Experts of a small language model.
Training: a variant of SOAP for the experts, 981M tokens, 7483 steps.
Below are experts of layer 6 (counted from 0) of a mixture-of-experts language model. Rows are named router (the router's row for the expert), gate (a neuron's input weights, with its number), up (a neuron's input weights, with its number) and show model dimensions 168-223. Each number is 128 + 24 x the weight over its row's rms, rounded and kept within 0 to 255. Numbers have three digits each.
After each expert's rows: a language model's description of what the expert responds to. This comes from a sample of Wikipedia text that the model never trained on.

# expert 31
router:132153120154066146158118119095137114118144126124169107110114145127170149127144150135143132091083146153111092106118120091131130122146100162106133134177121150078159109111
gate0:159145173142129133151157114095087108123109130119090154104135122144192136075115088129168134139119091141146123162135138146105112146144066135102178149089126141123160171157
up0:144149120130118146110103126148181156119165128171181111164176131130124138150126140122076148116142154136124138102119109152129078118113145111127095113182156131125098128114
gate1:105137081094170176132134222110173128125135126121141124139123109123154157114112151098068125120094129130178159107097142109164124140094149149141165091156117138149164117100
up1:085168156094112180106113164139095093108100100163125159152128117129156132129142122148107114162139123108117149056155108121139147109167131140117129124130146126143086101132
gate2:112138120104116143145118136129124125155116121160117156138150123156156152131140137126144173150138131147163115161142124132134154136094092084119133141141111133137090104132
up2:114150118119085155134123103130146133140134099150122138137167128173121147141186107084102126138104147134150138098123142095160202171132127114095156133141133122132119131157
gate3:094157131142129122125118130112133150114155173116119126148147174109124103102125111111139134101086163151147138141171138133114103109100115100149094106128144113110103118142
up3:090135099117103146194161119111137159131152144134111126161131116082136132133161130110095131147123141148110152140186117101117126138129155117137114103165131137160145114140
gate4:135152183148182138125124114131144117106153162134127146139154101088139102079173145068101124127126123125130128155094135100117113105103166138083114129138134124169084099126
up4:119131140097122102115128086158134140100127151135133131125182104106107121113178177142163129124135103131140123144107151116112074103116112097111141131154123116153100147096
gate5:123144123126140150066151104104140112120132138118178131175106130165093132096131113191118096146112116141110108149137129140109115124120114128156121148157117141118199085121
up5:110142154149130097082117142094107118126185147168159107128119112134153129103120149145154141105085146130141124185117138155143100120140113118114161145154150163114157117136
Coordinating conjunctions

# expert 24
router:118144120088073154139135106112143072149124147133167144151148155108137149117152111142115156128106116139154097102144144117141135166128113102177122117121130125095157104104
gate0:128126147147145104095178152115130106144094159136098142155148111129116104158135143086120138161082141119118136119142184105137153118139125152134131100117129145117129157115
up0:153135174088135096106184135132142106137080131094133113100156116130116120120120132115159120165111142081132113130117139121112139125146141120107126106115100125114145108088
gate1:185162131119099147152096130135098152161113151109170146091089137113141153142163127096104145128106127139120132137132152131109137144094156103112110146094127125126128146185
up1:121134139153118131115181092160141111129149115094127127157136108104120146100103064100153133130150159119131185105120131137115125165180142182136160131150127133140075115066
gate2:121135062144122122103106108120135101146137095120122139114113129127124189097090146113158152165136101124106149161125109144091161112098143137087117147097094164110145151139
up2:103137182126117122108141171190117144126109163143111157139119131122113079144168151130104108077150139134160093090133094106175117140131109137096127120125161081127093132088
gate3:131127095127122132122089140108143120113133125138136150116107144181186144159142091141122110139116090145190132160081125103139149092108125159094074150146121127130107141165
up3:116072130080149123152131175127100160092108145170128139113148155155078141089141179109141123133127082117105114134130092141159160147154109089133097096137203140132126130116
gate4:092138154141113108142127125099111181100162126117144118127104138113134132065160135127126153144109100146182178128094159139103129100114126139137119114105133128116136145131
up4:158118149125166148167106120157133097139078099095103097166116141135134125139144127104117122131152124111147074141131124117145122140177126122137130106118140145122108149159
gate5:138106117131145103114114128140149136122138127143149131118088145135176140086145123144149092144123118134139157130157122120129131116114093116121122109110127109131110101112
up5:137128135145118116107110117134153121112157157119163096125111170142172150096119127135146097121108117113138149127139130152103102101133101086121137106138116145144101135101
Numbers in data

# expert 14
router:097143143128092142169090098126186117085147140165164123146152136141164118139166135126133135165105126121140082094135154126114125137123097133124169143115117169125129113108
gate0:122141172121186135114073139138117085090167133126126127163162150149119149151118168113070116147102142081112084158095072119046112126162125165140113117143099137150132184108
up0:126143141121136091119163119131143127083168143103130156097109118100136123115143077126098110162064085108134136133132114191061104088086113146141127125131117134150118183149
gate1:113156110135102104156085101087130097166174155093102100107106120093145131115183109150067122161090079116099111130113158104132073120064095124085133141167119138131144151097
up1:169140119128122116183136124130100121097147118107135150109131144174088127113150158123098119120104157129112074123113127146123148133148136181134127134110148133079108121074
gate2:117127141165117091143193153115157100141129135105154076151148108134134138099119174115157166143139110108112101079125151130142085154111091189176173104109144157141109135078
up2:088133093169118164135142135144169132137127143163181057149135096094152105140117133113164105126149137108099121118109136114127125099099124200114182139125120131157139158116
gate3:117139131102139160103130100174138148102127137094144155088107114097136153151184112160134155151126115159116060139123108098128142132107169155140165134130132158139132133124
up3:174151135114133130107149143119114157144169105102110122158113181118103110140135102090148126162176133129123130111109151140108093166135112126134149186097133141159137139153
gate4:077145126153124119097129150137161112116136086181135148137120108108155090114149140087125157125163119178137117086138137126137119082131125109140134112124106156139171122156
up4:195180183120161148173121120101093178130122131124095186083151147142132156126170140113123140152102120091171150147139114133159146131135109121160103137158113093122160113099
gate5:118120157143110115108105137106117142146161106178147167130071132094119105107187155129155162121152127130127144126164107117146151112145113116152183133114159166103096171148
up5:148117098105122112137152148103124130152109151091118084122116124160118126120126126147086139089094143128140092175086120134127157128143105081115095094064102067153122122089
Acronyms and code letters

# expert 40
router:096132109151120166129098112094156102120154159136143153134140118109172149144146124142127122101078117144152109126129163094136138143122077113133159118124115129139142109114
gate0:152130128159140122132158130073126136156126118134143072130125116132110125119163127140137124095042108128130132149132131139126108158141145105123128152102127148106105114140
up0:127157132140128124158127123111113146136140108156122158125127174121126163147092123123136140153135110168187141078138139116104145181090123118094109131136120145110186148108
gate1:083145158093071158113141148136129130130145121123143139138185112152155147129164144130164144073139108113138128138123080113154117166175111141135123142119140152177117102153
up1:148133178187132135137173088153160139127136143132154102098121132138130126133128105184125153132135162133078103155145112140112105133157116138137124141106077132106139130103
gate2:168089127145106109103119176161164125102159104098066112130122182121136092101149158132121107140137075122148140176128136122155094163143083207132151156139096128151166141150
up2:116162134134124152117073051109177113168149083128151133116105079106146084067154113145083114141161145153152101161082170136106142125153185133098123113081122151147098097159
gate3:160110127138092141119138158152118125123132079138122150156132109120127114132102100117117103114139113124108150096117082103156137133130100149123122168157103145102077120124
up3:091141125153124100056128163144120074132126115130107148141141109121155155103151168085139128145107170117159104112173141159089143139067120132182136106150135131160090136166
gate4:095140182123107134123134135167104145112085140139102155181163121147103141144131129127143142132168172118132125085167172102139144134150144143107127126206184150125135170159
up4:134125130121132153145138109133096115106144195138168140141153133068106143162132157154148113122131147139114144165180171093153119142132139182165122101073117138139123126151
gate5:174086113114145130132130144149110080087115107167132085115125123106139108142145148100110104151119141134111089100119117140121115136090083113120119152127112102100103127104
up5:145152081091167134132166141087146140075123100150148112090158131117128114137105134085122096109137106164159119123121137132081148131126142142088141183136125140150097120127
Initial capital letters

# expert 22
router:093141122113104142144104136116133087109162127134128097159132149100144138108068143163173109149115137136156106116119119095154135135146111136169139110150110169148135105108
gate0:117129131113139153104110157120132107111145117102091107116185132155132147135124150131160097124129164135155145165136116145153130130116115086113120148153175147151141130122
up0:094121149136145126154138148105143084159170107124090155123080157118108141078122141123118108189105131150123114124125103141104137140109085149134109090122124133121124133124
gate1:105200137113141124143139122162150097132148131087081117122124093172142123143115127156106146111124089157134117095066119176145130140139105113100200102146162121143115113140
up1:148092135119129090097055124119108148131134113113122094122113128101145112180134136113159140163109123105099132154169127125124113090113102129128134172092126085127116101112
gate2:113134136162141149114123150158109126124098122153185145147122176137114109138161138119132150126159117109118155127143138107118163173087156129188193111111145151109108085098
up2:174142142114124086105118131132132127124141083119119126117168070168155140130087122114135157104112093144161116116088127158155115127148173102071112144138102100119163160108
gate3:131171183117112100146097132123090083211158123136127130156116127085163158117126117140149092131134130118134106147126117141146175120146169114136134126145142123159184121162
up3:142136148122110109098127139165157069120143076118159136151121140134116107100160154142095133126133133158096120116119146171117134126143141182116097097138144135170102125116
gate4:116123120167148133108132150123125113160122108118142119097156145145146150141106118164148082138127153173123117149143104131123118120145130147122149099106100140142114121152
up4:121124170127130087154082143147116130133150111124176125121102112102165136129136128052111125120202128139154126123099163137090085119168154092145140101143134129110129135107
gate5:134097162134120120102136133111134103077144109149114141107106117086137104122117152130129127175158126126160126157126093126106163129112100143166110119161116126143142105159
up5:149162129127129124098081113152135120133160140113150135123165141157114193146113118094138099098105117125137176111098133126118114087085148113132140137124129114128126189106
Biography roles and titles

# expert 5
router:152131143130089120103090097097154126096178101155123097151110170126127161171127127160151144109103133141123094099134120112145138101143102109114179108129139125132118078103
gate0:143137184109131103114154103105133120119153104141103133150136125097154102106123146116104113111136145173125161156142155165071119097117104126129124109153092141190127148128
up0:129141138129139098126135163121087083131164106168132107124158122143136137124126113118120116165159129151147105154117128138136140142128106116119143133161123122116127095144
gate1:144138126151137103160144134129077143120127161144114112090106148113181098136117152126117118149096135146131142112102110122121134116141149114147130167159142137138154167095
up1:181145142125153093195088155090105137122125128113149081147084104150146157135104116131134127121098097151104081134130108136083140132121217122124101126145098095097113171083
gate2:133118120136129130098105110144103138109146096186148143108154108142124114121121133157146120122154143146134154150087135141109123132150127124106113158129143168113140107121
up2:132131129106104140132101098074123126142148170117098161108124087141110112161146117116084135137049159159101100136129087154142103145083141122139123114136091121168129147140
gate3:107172111154110153103131123094122133118137163154107108151125165133141130150118111164142090129165110142147106101112138112138135163118111101128103152105194110108138118148
up3:167114110110148082145174121147124188120137114095117121104118076140075098118145123066156143150100143125148136134121132137097128131128126160135159138144093132139110146105
gate4:101143183136089151093120104138109126112177116122119091123113129096126168109112128140125086106060128153127126130134135069106204099148114110206112103137083127116122133105
up4:129087158130091163180147123155113146138126117141121118137097156099119102112111089128132146193138144125128106170153164121148116123121117129150120153164107092106110119100
gate5:096130134123162115110114151153167159117149139129124134149103137135167156192149178128102115136132130148149135098187078115136125097177086141148146116116118140136133102133
up5:118104146126155161162108132173098063143095123133127088087121134131119137106113121132133192127108107136155122124088165090129131125113147135130105152139133084151123180134
Sports and time nouns

# expert 13
router:132124103138119148178102107115141083104152142135135103127115131134127131170103123154153125165119162105108129101080154100117126132123125117114134110127142149139167092080
gate0:154166141125136152113164122105116115117171127152162163123151133130148078127129099094141121114178119110111112111113113109116155119147107107119129117103127153146130139110
up0:141127117153133107128158067144106115139121128121096142153192157140110132060164168101152113139148138136129133130083102089125123134104169136098127144105130136166112111117
gate1:147122110179155142137130115078075099132094089149122122151119139132102143142146136135120144165111127130120154111142121117099143124138129112160091085092122180126162130124
up1:134104130161128114131115146126159117163131156117117141141178097102154122134134124126119109127142125123116144147103098149137141107042172168199161170123185131127125122131
gate2:087126119122141110129131124120145120174154099136101151132122078120108123131135144136141097089178078182131178136131143155109129121114136122134172105136127132136108132105
up2:168124107113147108143182146134178159096111176105167145157141125090140117143123127088083158090101148108111130101085074138122093134136056146131082122154113093123115108135
gate3:150110106126161140109111125084141142088164129147081139140088144094101129124100149103174154138188128128122104160169151127110107164145150110128080131125116152116112129127
up3:137134118109146141107108107133117083069112122143078114119096132126158110105114174141150147127149143114096124127128152127146154121132160178140087140146158165140158122114
gate4:167157154119162103157154121123111112103142137099145137081124139163155104136134129131153134125130134104131175100117138107137103103108153122131115120157137090104114127166
up4:123114104089127120149119095110154139151106110120162153143180093085116145144142169097104156153103120142152137147100118150158122137132150126122124100167092111124062128089
gate5:130137140123130148139141112100076122149135107105131141145101141137118136102143127182107107144137127146093143102075115162107136162152108156151129095164136108131151140104
up5:098114093145121148153085165129111069103123098154114124094100135122190104136157135139112106108141138101151122129150133111167122097132141135132111121109117140134103100117
Abstract and legal nouns

# expert 16
router:121152155120125111127110136140125087092135147163153108153135107118155129135160156163132169139126156137129108090124126110103122123141101095127170133159150151101139121144
gate0:126144164148149129128107115151109126069093159130128173155134131110105099118113135129108156152101119155153159099111138097126184143139149134117153146125126134149138134122
up0:126123121134131130166119112103137168122120128136165108121138151144113135134117153101141123215140189069131108149080082126158131105127078132141101123131116112144136148157
gate1:148143122102160114088096111115204139131150152109138137138147081160113169129091100171125152179096136119139107106134108129110144151093147147140132092094107126132080164154
up1:128081155099109089096134149090103081160115132144104129125128117158140128102106093129139133180082145147110075160096169165147096091141201129117129148125142190169126111128
gate2:149107127108094100114133128146137091144145132171100129131101148141124136087146135157149134181134111144149144153144173059114097157126143100140123156087132100144155145151
up2:165171125136170163108104176122129124129131133066117125140117102134107150149072115119118086134115130140135116085135101169108100104141120167116116113157119140121081129119
gate3:142116130163128106122152118146156105114156150117139106146142149105187157115088117136135171134164131111114133103114119123120137120133136130128110141121146129153098118132
up3:106158160139115138094117135135149097152105118127116093150099127141128139129088149152142120099162122129135126146128138094052109139155162124091129147104144105138138143175
gate4:157146103083162076097100149165154125156150132126130106151156131135085144141111085112116133152153106135110154119138114124186106122174138128164096161094178134127164132114
up4:149137145156119121105132138115138089120110137100131140120076125101152135145097127164153092123108149082167144121092121156114137135119138146132117128129069105143134157164
gate5:152100135182140128119145146143127110110143114174100089106125131141154103140110100149168137141164153143125089132115122148104124064110095136166151128129126134128110129108
up5:099112145171067144085132150129109114127177147105140159163141150127137085119131151084132099111157152116132185157125142131092113152150136160150129145146156151166139119096
People nouns and apostrophes